config.yaml
num_hidden_layers: 11
hidden_size: 224
n_experts: 16
experts_per_token: 1
d_expert: 288
d_shared_expert: 0
hidden_act: "swiglu"
moe_layers: [0, 1, 2, 3, 4, 5, 6, 7, 8, 9, 10]
router_score: "sigmoid"
normalize_top_k: false
routed_scale: 1.0
balance_loss: 0.000175
balance_bias: true
router_bias: true
scale_expert_input: true
init_std_router: 0.0188
lr_router: 0.000963
vocab_size: 4096
norm: "rmsnorm"
norm_eps: 1e-05
tie_word_embeddings: false
optimizer: "soap_variant"
learning_rate: 0.00185
beta1: 0.95
beta2: 0.95
max_grad_norm: 1.0
batch_tokens: [32768, 65536, 131072]
max_seq_len: 256
train_tokens: 399300000
max_steps: 6134
dataset: "wikipedia_en"
Below are experts of layer 6 (counted from 0) of a mixture-of-experts language model. Rows are named router (the router's row for the expert), down (a neuron's output weights, with its number) and show model dimensions 0-223. Each number is 128 + 32 x the weight over its row's rms, rounded and kept within 0 to 255. Numbers have three digits each.
After each expert's rows: "comes before" lists some tokens at least twice as common just after its tokens as in all text. This comes from a sample of Wikipedia text that the model never trained on. Tokens count by the router's weight.

# expert 13
router:157113149080140127077119153079140123099149097096121080149156144119137128178144154162138099142149118094143161123172126119124094137190080137153154158167133180145135144148133120122133076077107173103101134079094082119093066144136082096220113129069173071095087130125168102125025117121130144099102153093108149152148165101149095128148103130101190097129144081143134082088054152164064185094074113134101104112105095124151099133117058154157136119147162149126120097189066166145172112094114129192101193120149153103141169147140174082126136151130114137132126162088165193128146167096081067165132135119088106094170152123096104133097149157133138112110131097143120170090071146101107189151152
down0:128095188157146106108135126117128167120172160157130137172135156160081123125149130136107094128145068106164104154179159105146117132122107181085118074110183086200085115086100103179171093137194178123132116077120144134140096123150142175141110129091131136156103148156165110125143149148185122146094121191065126103039088119179146178132122085107071072128127118142120111126125099104117126134149150165171069182165153117218126074130144125120183132127105107175106081087169098120137127152109183139211139098103102073111093129108072143179135092136209116131134163116134135099084109151112144169061092129157147132097126172111125148118145111121160128138133107130187071170074166189151126129152
down1:080134126136147193127096139115125100131097116046150089145138111196115128052096156144106152120148156075158135000062169147119142087139086109126121109107148171157111000117151129146170099116126126156136140155161129104122146170108106081129131115101146127133156116139139101157126096157096167051133099069150072165138177155155101134118152125110112147081123175130114123160150117161102124146134080126125155151151146150138150131123142128195122129127111145119171147101130176112090169122155162143070142144130149165096168085128144156115176104139109150118157136139099141122165173126056150146168100152154119134060079102130094145077076077095123176124107099097153069148156170071135169131174
comes before: " ", " •", " List", " C", " P", " B"

# expert 14
router:135051181115084152111055110118144117109124145128144079118175140056124137107106128132151109159098073152153170103168102107148080184175157120118080132162157128162119151136096128115076118149139133104156157206164099127089181082124094120118076155069141186055134128140132153156081135144165151075148066114127140116084159126091104103136194118032151129125115142160137116128174126137138161095132144114151148107121132089097089131100172147134203118150143171145132133133162182112154115113042104198169131122129153129186068082093119063164109196149123126191132169139109124171110132144103132135116176144109151101141120136099113125115129144132148142088111161078161186149172130126185146164092
down0:135139148110126118147169091150070081139098146114082123115126164204116108114127156180132172119109129159139119100104164199109127181209120115127126107099097080093138149113126091150115140081108148106125166112131138100098110033171178119175164104109127153110131163120136121217183144139119081105151069116131123096096161142150132159087172109139142152113128154155094143106060160094075114048165150135144097082108073167154142101137158133145159105106086126095146137100118114131142205113084114109063169126105149119163158177097096145112086139077142062148101100092123142153156115163102140181163161195126129150115101222081149196136113161121105109099111179163101119171129096118125124167116
down1:148116156123159157160131146122131137103125107149107118087143123141148159086159099098098114143093150091176110126117121134124212106082146139106141147130069094189080167143162126116068102085072160086065176150131169151190070123136061120111162124134100135147130130128112174194157108144142113151141140138120117079187118109179187137173123098112127133152098107090067089094078136131091124109095093094119081103100083171138122131056124109133134112155118196167091178152161121193090167140130194127178092054138131147145218102107079144115141113113126112220162122137119127137148122095157162121151115121155131158164113148098090154173104108133128131117102156172154102210092069112153134091154
comes before: " the", " a", " his", " this", "ia", " its"

# expert 2
router:149071142114177132127113138081130136132145105154159112133116138089099151106118164156133116180157165186128121121134106054100169155144163127173142150145115160110118154137158093139095153094109096103063104057155167155155123113086126156150131174135134097150107136128095135129109136069148135153129127080052154101196077157097090120178107077149108166112142138153125053148068049137112164144164111126091075120139142159117114145058094188179125133150140129169177028150146155144125157149106121176139165099093154149157148132072097112126091141108128139134142133129099144149110079115124109159131104120151139060119153169097219108121148149090146157106082140056107101149153133096225158092074
down0:161135172129169159150197115135135085101058137147111150117107076117169102097201101112103108138138140110146140180128085145175152172065154155129178071121101149145143158160101116140123100158104132165174145164153163121111163092134111196082170110132134146197129092153094146105105122164144104121137124148133124138106162142138093131099095072122181123073087135147116129185089139129088136165098126152097157109118132162170149124099136190094115108131153130217125138137169113122121122169092093168033082115101111155049135154153158058149110135102076115173114115114102146099120072068116147085086115146109042138092121090104176147138142184162136185140133120083127160109073172164174121118150
down1:091103123091100062132152185122105108144124172102102174162156089150103080169179155101054170107088124161133110135162142167126100120080149108084128155066136204129158199157074114071089119142115074112140146132115108116172111149155084143064110109121095132092125144147126153112150137140127182142109121138102147103113118143095190110118143142151132175137083188168115152161087165088099092145115161071103128168061055107139136156136129150067136124212115075148199168142142044080152127116107152137057154093121107150106196110102150092151126087101104107104149099142103099157153127117113130106091075105166145123144174136097142140117176068123148107174150087109149128172134125101164113124130
comes before: " |", ",", "–", ".", ")", " |\n"

# expert 7
router:173135152134079082155102142117083110140151084168156142162106125130104155136123103075137133163144166131105139164119170133097123132145138090119108084107155146085124023153098195110085123056156154119142107135169148148102113194104088158160126206108147113121121172112106133076107120073076181116135120121121080159148087069078166163117118142058125126180144154136149124162153093103126180074184093204197129116084103166073144112109074155177183132090177137155082085151106156141093077124126151185136089076117105099166059115168114141129125144150139146160111117130083121140114118146092118160160124110116110116126113130127104111117152160111153161094178156061146145054119104085123128157108
down0:077082137170165160137113159153194182175166108111156088152093087078153070083140152114094077171070056096069094160084111145143113136138137159132142113174109112120150135122123124096152074133121132091159163141119170058105136123171104100076114161079127122131111099171162120127143104137116090120141124104093221059197164169061122161114148137058127088139092160134109147135083127114133135105150142073169142112166147067115103130141147133146150120142108083136100109133151151153123123124107167099089115127087148091092072120086117130122153131143147144149140155141112116206144136091092140171151182156126123176171110099132139116126108146127142106106211076131096165124161162008108133132139
down1:101137167119094132131080218126083184086152144149142170019123079099100081110112132157183101091135127138112140160149160151113061095105117097110155140129139095099149186162091126141114144089095103146097134092058157114124152131172133101119136126136133103137082151149102131097142166115098140156108175138191115107191117164137105134100121163123076159166098139032151176169125087125163131090123192165141134116074170140085099181184119117144098152128105202140135138136145141138121166146149109153082121157122139162151110139147090082095158135148086137061121082100099124136131187172121077110119145170146142175115067109123182127149105102153122113119158160160104107174185079177186157108137
comes before: "20", "19", "1", "0", "2", "18"

# expert 11
router:137085110134169157156125093167095111121194127121094090131148164081133135161100163154149147158146133111142115150122053124121097149118169130113125154133179130185122122092118203137164141153100174118092103145192066121128148138141163213130143124144145139108133133141111087078134134152107128118167163107136138150145167113153160094134137144131155141069142092088106127132095152091120148113102139103213093105175114131172121173093098205093170122141133180186096079117164164124190079141114141123169110103146123078131123124205140096114093123099132113123138072142216178164149080124160081092163135181162162073086183136116174065178158143164120099091172140079179163139151154080169146129114
down0:119090078142109098131103236098102114114140099184149149106108145125191198107079143112132124148153109154120141028114125116140124121095092099132066138108134134113144020114136126212109155123143104125092107125077160181175108139153130080058088150121113110137140105099152145140141153139137151158114138109110083075124057108131080105137153109127114117082132211188166172122194139154125112134165090116123083101103110117077100097109053172122148078086129176101135079181101152144101095104107120107135141170141134133109117156094132102108109167145108168139138125131131143070129139109151114146077107103126174117113136114128145142092159125064153114108083125147044114166099161113148098126059
down1:096141185144183129137156142066117109056150135138117149185148140108094227175155102148105088161119105101145153172100130180235152143060171088163175160113124140204137156093128148151092136184118110122116131135163114109125100167111156119099143174207120134145179136153136142151165138140147149176150073158186096096142093089120112093124132118123087162163128111099147107141211103151160152141145164119070170142187143093078120105140099134120181136116107148116075190117115169079163109147083111147143093073145117092182138100138122103094159071113108116127154098125130099144130104114136042110131082119086139124102145154155144185148132105102136118103142062153116130117088154118113151088130
comes before: "==", " The", " he", " the", "===", "The"

# expert 12
router:165091122119120081106153171126125127124145117122131181101126119139091165110073098103130088163144066180081068123109120084092053147163174105116128140127146126207126097095169108081088088139165111172128129092123134097162092136150067144145102125115162176140127111119045161053085182126132097117085137094099107109179165118081149147121168059065187175111113091104123132098106126160126154150115163170122100122086093154187158119153104195111148128074125105077126145158132095149112118163130131133143110127196116113156100093105138116111115190149099149134162133125117175094146080206129148123085161123093086129167115159099135112133075126096207177131071140155163177127154119115109077125103
down0:120130113213177098174132134190116198101107148177130147148159093110101108132101071132141097144139155119107162111098092026121096158078117099196106133117128164136124143117174151135138117150133114102150152123091130111105133184096113148101145132072114111129121117147148106124177119196179092206168157117114126087108139122097133144172103136124121110154150122130070112055095113149133089089194140133071167135126153082085173104108190146113211153086137080148114130137134077127159150168065118110064103100113158101117161128143100141130139128100179111118108114144117134105164128124128142152106100141200151141172161170144097090086159079136199128141181145139094162173085108086180083134071
down1:145121123172081133115134095085148102147113116144091081134121160125128092154110167174137103125123134161178153160097099154071103155120075119096093131172115109066100170123128113106126118148136140112183104105133105201115173182122154157153092103110128166082150177111136136150145157131148133092147092113086193071143087183152169160143190116085083132090157136194054096083115103089085174088190133168130111130083149107159077101165117109127186135125137090116104135100112112118119104094128211071139121064098144158141121163036103092151140156146102136062146133139083064120125147108167172131158101150183135166113100119118112093158129128169102173153121160150133165141166088068147130063111
comes before: " |", ":", " (", " |\n", ";", " /"

# expert 1
router:169119132121106078132171131141068108181147157073105079137169187156159179129086135172139144146094172118125099150146127123136132167107145097159110125091118143116167144166166105145118146145076128116136074172166170175167118132143110124089131150151134092110108119078104113125102179076124067093117133147115090119150091139122139104202076028097108134108167150151139152093038130127114136092090126151136106065138158163177116160089107150091129130149141105187097081111153099147134118112097119137070141153144146113163128195117137159104078108150090096089114126130138134122100145162089123099206158205165129108118194064132133104154145196064159126152114169134184147119121053081145090155112
down0:136108141116099143135230151183120131144117113189108111128136085115092132160186132153124183141093132139153140178139200098182120111158098157180107122145137115152152134111114099134114135147207122140094156121135196148149150130182087141067129123116136160115101156145175125137117099085095121124110164158157069183176098126149084116135102056148117120174101153174099121162060164092116116115114151122121082142146158091141138134096112102109079107214147106080118134156171180133151103165122141114106099121130083059126198181118109143147132110070192124139169188144085152184088131206087166098088091075113091144065102123125145122129152110098111138150111086121114089108128099114081075131136
down1:106194110140162116170140102124129156152100164109106089124111131123114115132100170112115130126141169144126171189154162137219114116109105136113151161175080119161148242119119139156077118099145121125165159158135157114165124111150083154028196200109164111131129153103118136100144119105095106083107112171129097067127109152167155150126097170178027161152109129158069095109133128116090100079180170111084130171101120130147175154122148187107134137161055115051146136133080105126121114083139108134086132076108127131146127090135088144133129109175062128107123138151160109177137153093093128117167128150184108120125103132070149111166100138141150107182132079154182140146132134076080136093119
comes before: " to", " the", " in", " of", " by", " a"

# expert 5
router:156149135101116147078102124057123164094185103150126111165128132083196147108138116136103095128177131147094141158155179069159039120081165118119183132133161123148122120133089130080203129079150093145094169056067066119099149111180089139139097095141141111143121156202134158087111132111134139180157072149122105141117037095109144093184103147121131128109147089127114124122127128113079126079115138164106187101172141164138110172099151148103156163134115155055138102177124120183117086154091091154207161071136135081144106135102150121123089111088166102095106135103155112141152103121162096188109133123147140087055132147174158136096110180142148129154143082143090112140110121114179096098143
down0:138100131135135077111160127191163108112136153102142143159098137100144152149096113196126152123164111096070168096160125108110111121118116105117113108174113165110140110137119071135075148143159176130109140123132164186115122145122171111170104112084133099087166127147070132131158140127130089174147151099066121148062165168084195081115191137146173179144122161117157087139150084163155093160169113108199138114122096212133115146177068115129165061158123149130137124102196169137116149173155102087135075115144156173130145189126073090097170218128129071079128140142130191095132111092108156108076114123088161111131163097152145157071096131125076159118158118111092176201124115121144171140112
down1:079067132165146112049102110141076076102164141176133134167143132118123121141154154078172106140153144135147114133101186127204074106121119122141108159125121129169059105083167138172176171109148141109156143170126121089121174061096140137096146181095137100120148117163119094125131178124149153150114074094154140174166104067154116122111141110139120127161111123098169132160140216127118140157168142174056170134188094114114090158115189141170166150144125115169088185133109045122128099118117127098190119151089092135114141107146141174137116158094077096145122112157100161114108140126140069127091117181139108091089131167135108126180062130076108065075071138131135153187066114169134130136118
comes before: " ", " S", " N", " —", " D", " P"